{
  "n_layer": 10,
  "experts_per_token": 2,
  "d_expert": 128,
  "router_score": "softmax",
  "balance_bias": true,
  "router_z_loss": 0.0001,
  "init_std_router": 0.0061,
  "n_head": 4,
  "attn_scale": 0.125,
  "init": "uniform",
  "init_std_o": 0.0,
  "doc_mask": true,
  "train_tokens": 333300000
}
Below are experts of layer 2 (counted from 0) of a mixture-of-experts language model. Rows are named gate (a neuron's input weights, with its number), up (a neuron's input weights, with its number) and show model dimensions 0-255. Each number is 128 + 32 x the weight over its row's rms, rounded and kept within 0 to 255.
Before each expert's rows: a language model's description of what the expert responds to; "gets" lists some tokens that make up at least twice as much of what it gets as of all text. This comes from a sample of Wikipedia text that the model never trained on. Tokens count by the router's weight.

# expert 3
Description: Colons and commas after infobox fields, plus year prefixes and digits, such as Education: , 198, 200-3, Secretary of.
gets: ": ", ", ", "200", "201", "6 ", "5 "
gate0 [162  84 225 123 145  99 124 134 156 184  76 124  76  96 128 157 116 111  87 144  85 106 117 175 172 114 106 169 118 105 156 168 170 136 141 179 158  92  95  76 135 143 123 143 135  78  80  79 137 115 178 130 126 111 116 109 163  72 118 138  99 184 108 124 117  79 158 108  82 114 139 153 133 121  75 174 135 143  84 110 126 193 116 114 101 101 157 156  91  94 127 122  40 110 132 157 120  90  84 122 184 128 141 164  93 103 142 147 108 105 184 177 183 129 148 142  67 113 144 222 173 148 177 143  94 183  83 116 122 193 127 133 141 120 153 113 150 129 180 127  95  98 147 138 147  92 149 113  78 157 113 119 144 123 161 139  75 145  77 178 128 102 154  92 170 146 183 168 159 127 156 123 103 122 166 115  99  68  93 110 158 107 144 162 114 144  87  94  70  52 112  89 123 123  69  58 144 138 117 133 122  90  79 125 110 137 131 142 144 118 110 129 170 124  94 185 153  81 126 111 146 121 153 138 145 138 118 173 116  94 144 161 112 130  84 156 110 143  63 141 112 126 128  99  84 117 127 159 119 158 142 144  57 139  92 100]
up0 [167 201 100 115 114  84 107 162 121 149  88 131 174  86 144 107 127 196 157 141 115 155 154 108 168 197 148  49 113 124  76  96 171 135  75 122 146 125  78 147  83 121 160  84 144 174 152 158 101 183 152 157 128 118 132 104 115 110  79  67 127 194 106 171 129 183 128 214 133 159 142 102 166 132 114 150 168 107  85 142  69 130 153 112 131 132 104 134 141 106 159 110 121 115 190 100 146 111 139 140  80 170 207 147 159 116 155 133 114 167  68 141 148 105 114 137 156 132 149 146  86 161 118 140 130  48 128 160  97 111 134  94 152 134 142 111 119 103 106 112  71 154 131 109 156 124 168 132 175 176 168 103 174  96  95  77 121 145 143 149 130 167 131 174  90 164 119 117 132 137 168 101  97 119 132 100 160 234  97 172 138 135 166 119 119 167 108 145 134 147 135 162 167 140 129 108 109 127 109 160 132 147 142 146 130 157 167 129  98 100 143 174 142 145 101 102 149 126 162 120 169 167  44 134 167  82 176 199 116 141 101  94 116 104 109 136  95  73 179 178 128 197 143 148  95 123 175 130 100 119 128 111 149 148 190 117]

# expert 28
Description: Periods, commas, closing brackets and quotes, and line breaks that end sentences or table rows, as in ). and ".
gets: ". ", ", ", "\n", "\n\n", ".", "). "
gate0 [175 129 164 132 103 110 144 158  86 198  76 125 143 130 125 181 180 173 118 120  90 165 126  97 147  83  94 168 117 153 133 122 167 204 127 150 175 100 115  74 145 145  87 166 180  96 178 153 151 100 163 121 123 113 144  93 136 102 127 138 145 176 101 170  94  89 141 105 105 166 141 163 150 102  78 112 187 144 116  93 135 127 151 136 123 104 110 117  73 153 121 158  72  62 136 135 133 145  69 135 187  65 120 175  53 124 136 157 101 130 108 152 217  81 111 121 110 159 154 194 152  73  98 124 139 169 110 171 121 137 136 184  90 138 177 108 132 106 147  77  63  80 137  88 175 102 170 105  95 118 126 123 115 103 142 156 136  93 129 181 138 128 132 109 159 131 126  82 120 128 182  85 104 126 133 106 112  90 138 100 124  67 105 152 131  95 137  90  12 108 117 157 112 149 124  98 183 140 154  45 131  70  64 152 136 141 152 102 114 121  92 128 137 130  86 133 146  96 147 126 144 103  98 143 130 135 146 148  86 123 116 156 140 122  92 109 155 141 131 153 141 127 165 123 104 146 158 126 124 147  91 160  64 154  82  75]
up0 [170 171 132 110  95 137 124 150 148 181 126 135 138 112 112 148 109 161 158 131 110 143 143 150 173 182 138  66 147 146  65  84 166 131  62 119 141 118 103 163 106  59 151 133 131 147 151 121 102 146 126 162 116  95 149 110  76  94 108 106 131 147 117 137 145 159 158 165 120 177 104 115 118 123 116  69 164  92  89 118  77 150 103 147 132  75  83 139 122  97 169 126 130 132 181  88  82  69 160 103  44 133 213 173 121 115 190 106 133 177  99 105 118 134 124 159 158 108 134 143  85 156 134 167 120  71 106 169 120 151 153 104 150 126 102 124 163 134 127 130 111 141 122 161 141 105 144 130 179 192 147 111 198 121  94  86  86 124 121 161  63 145 141 102  93 182 107 124 107 132 158 106 121 113 179 113 214 173 119 138 196 118 181  75  99 132 121 145 147 121 115 147 169 107 128 118  93 121 105 137  72 174  92 170 174 137 126  81 111  95 143 187 147 122 163 116 152 102 173 112 162 142  85 103 155 126 125 153 119 139 141 124 103  95  69 143 145  43 198 182 151 145 139 109 107 116 156  44 137 134 184  65 137 159 160 135]

# expert 26
Description: Single letters or short pieces like l, o, er, ti in the middle of surnames and foreign words, as in Mü-l-ler, H-orn-sby, Mul-ti.
gets: "er", "o", "-", "e", "l", "un"
gate0 [157  91 184 109  83 117 134 158 143 162  87 140 137  53 122 144 121 184  86 102  75  68  78 132 137 123 112 131 116 187 140 120 181 184 154 149 196  78  72  63 175 177  95 116 152 119 148 124  93  98 172 151 106 110 136 127 108 154 128 133  93 158  78 168 129 100 116 114 122 105 112 118 128 130  85 132 129  88 148  98 118 215 100 149 141 108 141 142  74 120 103 133  83  78 122  97 157 101  76 158 162 120 128 146 123 120 108 172 115 107 179  89 198  69 109 188 126 151 168 164 189 123 194 109 142 125 104 169  86 186 141 154 128 125 171 125 132 128 152 128  90  90 128 145 148 101 191  82 103 149 109 123 143 103 137 194 108 145  75 139 102  70 136  77 162 161 166 202 121 134 165 117  92 168 145  86 151  81 100 111 150 154  95 144 137 119 157 116  89  78  67 102 140 180 123  88 166 127 147  91 154  80  96 184 127 160 146 141  76 123 129 162 123 109  93 148 156  82 115 124 145 144 153 144  99 131 109 104 127 122 140  99  93 108 132 113 102 111 124 152 114 130 133 200  66 131 103 144 148 114 120 147  71 164  96 112]
up0 [196 179 125 150 148 145  95 135 103 169 120 142 142 129 107 151 115 179 129 164 116 144 161 108 198 221 147 105 100 123  79 110 154 114 141 175  89 136 129 162 104 134 155 130  92 163 134 106 151 190 125 120 192 115 163 104  83 103  98  70 145 185 146 133 129 136 181 161 140 191 131 140 163 143 109 182 111  38 115 119  90 167 157 155  97 117 118 145 147  96 142 166 116 120 134 109 106 124 147 134  94 138 175 214 151 205 211 116 139 178  76 137 152 149 122 116 163 136 114 119  69 111 129 106  98 135  68 138 136 133 137  96 143 149 126  96 167 129  93 128 131 142  99 166 114 111 111 162 167 141 188  75 192 104 112  52  96 130 148 176 119 134  99 105 116 159 111 109  90 163 151  92 125 118 180  87  99 175 145 129 145 131 171 125  94 134 104  96 137 185 121 145 169  73 138 123  91 136  92 114 127 138  93 121 143 160 150  59 123  70 133 120 133 111  99 110 158 168 199 148 155 191 102 132 158 112 107 148  90 128  96 115 124 117 102 173 147  67 185 121 122 130 141 144  82 145 163  58 140 114 136  75 151 154 157 117]

# expert 7
Description: Single letters and short pieces in the middle or end of words, mostly f, e, es, s, as in box-es, Sur-face, es-tim-ate.
gets: "f", "es", "e", "s", "d", "em"
gate0 [213  91 212 121  70  95  92 177 146 170 120 100  92 124 139 149 108 162 110 131  61  61 144 117 161 125  98 114 121 101 136 136 196 146 124 130 154 106  84  89 162 154  45 126 178 104  69 141 113 101 165 128 127 121 124 134 152  90 125 101  82 176 113 121 119 145 137 144 108  84 138  95 176  75  40 125 168 111 131 106  88 119  91 176 174 110  92  78 108 116 135 118  53 139 151 112 154  94  98 118 158 155 117 158 112  94 138 160 145 142 148 164 160  96 100 163 109 135 180 198 159 134 162 124 132 206 112 201 101 146 145 114 104 126 125 136 120 146 126 113 116  84 101 139 164  96 138  94 143 142 131 138 151 129 105 144  83 104  95 161 103  84 121  79 156 139 134 169 157 160 147 113  97 168 137 153 162  80 110 137 123 108 104 154  70 128 107 109  28  85  86 107 111 169 119  79 192 130 155  78 161  54 116 134 142 105 152 126 139 138 103 129 164  97 109 139 167  93 144 134 119 123 141 133  77  86  90 147 138  98 141 146 140 117  81  86 179 135 123 145  93 119 106 186 123 136 157  98 147 129 109 181  73 163 123 140]
up0 [154 234 108 123 104 167 132 139 109 168 128 142 202 123 126 146 123 197 168 142 125 143 161 119 205 185 151 113 126 164  32  88 171 142  85 164 109 110  93 153 105 112 149 119  77 157 154 144 179 186 109 175 142 115 142 138  66  99  83  93 167 148  95 145 143 168 167 164 112 169 163 171 156 155 105 134 130 101  92 154 131 153 203 109  65 106 170 169 135 111 143 141 160 152 155 141 106 119 146 124  69 120 182 156 175 104 143 148 165 156  73 169 152 116 144 132 151 133 149 119  62 119 135 108  96  75  61  85 153 150 147 122 150 122  83 132 139 101 110 113 113 180 112 156 134 109 129 159 173 123 127  96 130  94  87  61  85 154 135 147 140 162 125 126 116 114  93  93 104 113 123 127  94  89 143  96 153 187  78 134 155 137 175 104 137 136 144 118 136 101 188 145 202 122 156 129  97  96 113 124  88  90 100 122 148 133 146  73 117 109 137 143 124  94 130 155 157 156 161 118 140 167  87 120 181 137 178 168  88 153 125 109  92 120 164 137 100 109 193 173 130 171 134 127 117 180 171 127 123  96 154  65 167 149 118 106]

# expert 2
Description: Short word pieces inside proper names, often after one capital letter, as in L-el-and, L-aw-rence, K-D-E, plus accented-character bytes.
gets: "d", "el", "D", "th", "ri", "on"
gate0 [171 116 208 148 115  92 147 134 109 167  96 109 144  90 155 168 173 185 124 165 104  68  58 124 179 141 122 169 102 156 111 147 164 143 174 187 134 104 111  45 148 172  45 145 145 123  87 104 145 150 124 145 116  82  98 119 126 147  82  64 107 202  78 129  99 134 130 125  72 107 136 122 181 105 108 137 115  96 134  58 126 158 120 169 161 129 135 155  72 115 101 106  98 133 143 182 136 108  92 160 164  65 163 173 110 107 125 138 162 170 110 169 180 109 145 133 147 126 172 228 153 148 144 126 129 123  95 167 109 186 152 103 121 123 143 184 163 115 141 117  58  82 104 124 139 149 210  82 128 191  83  89 114 110 130 118 157 151 117 168 138  97 155  65 110 145 168 135 114 124 154 111 101 172 151 103 131 114  95 129 130 125 118 129 133 166 100 129  86  74 103 112 155 139 108 110 167  81 138  63 184 100  85 144 114 122 108 121 128 123  81 139 121 102 121 160 170  93 115 109 111 106 143 117 139 112  78 117 109 149 149 135  76 110  97 130 103 146  77 129 130 159 113 144  98 140 144 141 144 135 165 192  57 137 121 118]
up0 [187 230 105 122  94 135 127 156 111 139 126 156 146  87 109 131 118 187 169 105 115 144 159 118 181 196 131  60 120 154  52 102 146 124  70 199 120 156  61 152 127 111 127 126  89 132 133 187 140 207  93 114 164  89 100  78  93 103 129 107 113 155 107 163 133 194 150 162 129 146 151 119 149 108  81 155 113  98  96 151  87 121 120 166  84 117 111 157 109 105 142 175 143 116 104 139 138 117 143 104 116 144 175 186 155 122 146 140 111 132  90 151 144 124 134 128 152 132 126 143  92 113  96 117 154  78  99  93 136  89 116 118 134 102 110  81 146 118  98 159  69 136 162 154 118  55 109 161 202 141 162 116 156  82 148  59  77 127  85 142 157 135 143 112 123 172  92 130 128 122 170 152 102 112 159  91 121 184  70 107 142 189 185 116 114 152 167 149 148 115 137 160 162 123 151 130  82 163 103 152  81 167  77 115 149 116 131  92 132 126 110 114 114 129 137 152 132 125 196  96 155 158  89 110 143 121 173 173  80 170 108 108  73 143 106 150 126  74 191 157 152 195 131  94  86 173 153  97 146 115 175 109 145 183 138 144]

# expert 23
Description: Separators such as colons, semicolons, pipes, spaces and "to"/"as" that introduce a following list, value or clause, as in Decades: or fields;.
gets: "| ", " ", "to ", ": ", "as ", "; "
gate0 [134 121 205 128  80 110  99  98 118 194 124 113  91  70 107 193 156 150  92 137  57 109 169 132 121 113 153 128 119 123 125 100 170 177 145 145 150  72 104 104 204 157  75 110 204 135 104  85 138 115 112 181 114 133 148 115 117 110 121 145  39 150 116 181  97  96 144 121 144  98 150 134 175 125  96 156 128  82  75 150 146 178 110 156 155 120 152 148 118 120 122 145  84 120 102 106 113 128  78 194 144 127 136 106 104  76 132 130 100 130 144 139 177  92 118 136 175 130 218 240 139 114 154  91 164 175 119 153  78 187 125 169 103 123 182 137 117 126 184 150  98 104 106 101 139 112 189  88 115 145 104 146 110 166 141 157 164 130 101 153 162 138 113  74 120 107 159 133 112 141 156  88  84 108 170 101  91  64 127 105 133  98 100 134 115 150 130 125  44  64 111 136 130 145  94  77 166 146 113  89 123  66 115 128 101 133 103 121 135 100  40 150 148 155 100 138 128  99 111 158 134  98 159 132 150 145  88 163  97  84 103 133 136 136 108  94 144 147 146 129 134 126 127 114 109 142 147 104  98 120 131 185  61 128  83 111]
up0 [178 173  96 128 130 149 125 145 131 168 131 147 155 143 112 111 134 159  99 155 138 160 148 142 163 206 173  86 132 142  88 121 176 129  51 116 135 103 117 121  80 123 136 145  89 155 122 134 115 159 133 166 149 155  99 105 117 122 138 120 140 162  98 149 186 125 155 190 156 147 127 105 158 139 119 108 139  86  90 122 104 102 107 138  99  77 142 133 105 113 182 143 157 104 142 101 110  66 140 120  61 173 197 145 155 121 157 110 190 181  60 125 156 147 149 125 142 133  83 127  95 130 161 117 144  85  75 144 121 119  92 171 157  76 146 100 136 152 119  99 138 172  71 145 158 102 108 153 175 125 163  81 209 136 122  37 132 127 134  92  93 125 138 131 127 129 152 143 100 121 138 100 117 134 164  91 139 215 109 148 149 112 149  41  90 139 134 138 131 106 138 166 180 115 145 140 126 134  92 172 128 145 122 117 140 152 144  75 133  70 192 127 134  73 122 129 164 131 189  65 150 213 105 162 175 136 140 114  90 108 130 110 139 162 101 165 102 108 188 205 147 166 147 104 109 174 198 100 162  92 117  66 160 147 168 127]

# expert 11
Description: Syllables like on, am, z, ak in the middle of surnames and foreign words, often after R or C, as in Cr-on-in, Qu-on-iam.
gets: "on", "am", "n", "z", "ak", "u"
gate0 [168 113 204 131  89  82 156 162 145 161  90 130 138  95 107 155 109 168 158 135  92 143  99 143 190  93  90 161  99 130 141 106 203 145 121 182 170  79 101  68 134 165  59 125 104 140 121 101 139 157 138 140 142 117 133 173 122 122 137 112 125 189  87 158 148  75 113 112  98 127 103 143 139  98  86 162 132 116  93  75 101 186 128 204 192 132 143 139  82 102 135 123  77  84 121 160 161 112  72 175 161 101 149 154  72 126 158 104 123 108 192 167 144 117 111 170 111 114 201 167 161 117 163  61 103 140  86 146 116 166 118 107  59 135 180 160 146 102 149 146  92 111  97 133 156 134 183 103  99 166 126  99 124 125 103 181 128 146  86 151 135  93 160  87 164  96 159 185 132 143 157  97 120 141 164 108 122  78 101 143 130 149 155  89 109 157 108 104  46 100  83  89 124 142 124  84 155 117 115  59 123  99  75 160 147 159 137 149 110 106 130 185 130 127  78 122 136  90 125  81 118 138 139 110 132 114  85 131 112 135 165 137 113 151  93  94  79 163 106 149  85 122 115 152 120 138 137 111 117  76  71 179  75 131 132  70]
up0 [160 229 128 109 138 106 117 113 124 146 132 121 129 102 123 135  86 153 168 132 121 160 173 146 168 175 130  88 138 131  86 107 153 113  88 152 138 123  79 129 134 124 125  91  94 142 162 142 119 191 125 109 159 124 152  51  98 104 116  74 139 161  95 136 144 188 161 176 173 133 141 112 124 126 140 154 163  96 136 114  96 133 167 109 113 124 136 181  96 113 158 209 140 142 159 114 127 119 163 108  95 178 125 187 158 156 146 136 122 140 109 142 131 150 120 153 186 135 112 131 121 141 128 112 123 130 124 149 144 137 158  99 193 148 125  66 134 149 109 140  73 154 126 142 155  74 114 107 193 151 161  83 136  99 142  56  84  89  97 129 125 180 125 164 132 171 115  97 111 103 161  68 118 120 121 116 163 192  59 120 152 127 175  61 150 177 141 134 160 118 134 131 172 125 128 142  81 123 128 187  93 123  32  83  92 162 158  89 119  96 142 111 110 132 139  77 154 154 175 110 180 172  84 117 180  95 153 177  63 122 107  96  87 133 111 147 165  52 220 150 167 168 152 138 123 149 161  81  82 150 148 127 153 160 167 142]

# expert 15
Description: Word pieces inside Slavic, Italian and other non-English names, such as Poz-z-ovivo, Świętokr-z-yskie, Bučk-ov-ski, K-on-é.
gets: "z", "G", "o ", "k", "at", "ak"
gate0 [192 111 158 155  82 107 133 122 138 228  69 144 165 120 137 152 117 173 101 149 121  71  98 128 187  85 111 179  99 128 134 148 164 151 109 146 159 119 156  38 150 177 163 130 112 144 121 122 104 137 174 120 122 141 124 107 138 139 103 117 112 199  98 158 121  86 132 119 123 106 107 135 130  83  82 126 160  89 147 129 132 195 110 147 132 148 106 137  76 115 123 141  64  88 109 149 136 125  64 165 199  84 158 134  87 106 133 114 157 119 130 128 185 130 112 132  99 161 183 185 189 112 199 107 165 127 135 130 112 142 143  96 104 153 161 130 178 124 123  95  70 111 101 125 111 181 167 129  79 153 144  79  78  84  82 117 119 165 116 173  93 113  80  74 168 170 144 140 121 119 121 119 117 203 111  83  86  83  96 176 130 102  98 119 101 129 148  86  48 104  90 100 136 158  82  66 138 113 165 110 140  88  90 137 117 142 142 127 110 130 123 125 130 131  78 119 186 141 130 127 135 157 157 147 135  85  90 168 115 122 110 111 154 106  99 130 111  97 102 126  68 125 147 118  74 211 134 139 104 119  75 132  74 162  89  95]
up0 [129 208  99 176 143 111 124 138 131 159 165 151 135 148 131 103 152 151 157 108 119 168 194 163 225 217 159 119 116 142  68 115 152 110  83 154 129 147  66 183 114  71 139  92 104 129 154 159 129 205  97 168 142 108 115 114  84  97  81 117 103 120 117 121 150 203 104 197 116 141 157  76 121  86 131 142 156 135 114 113 103 121 192 129 117 133 123 161 148  85 154 159 136 150 123 130 175  95 143 115  84 132 176 163 174 133 160 158 150 114  78 117 185 169 115 131 166 136 119 123  87 120 108 133  97 126  61 170 111 174 134 136 148 102 148 102 125 127 107 132 111 175 102 159 135  93 126 170 166 175 147  98 154  95 121  55  70  93 103 157 135 196 130 124 103 172 102 130 125  83 148  99 100  92 155  65 162 162  89 132 188 150 161  71 111 144 102 109 136 132 129 166 157  89 146 140 116 114 121 125 131 159 106 133 139 133 140 101 122 113 166 150 118 123 112 173 107 145 211 130 152 133  70 111 139 116 166 143  68 119 132 126 112 133  91 149 126  85 187 181 161 135  89 132 123 119 147  53 133 122 167  51 169 128 151 122]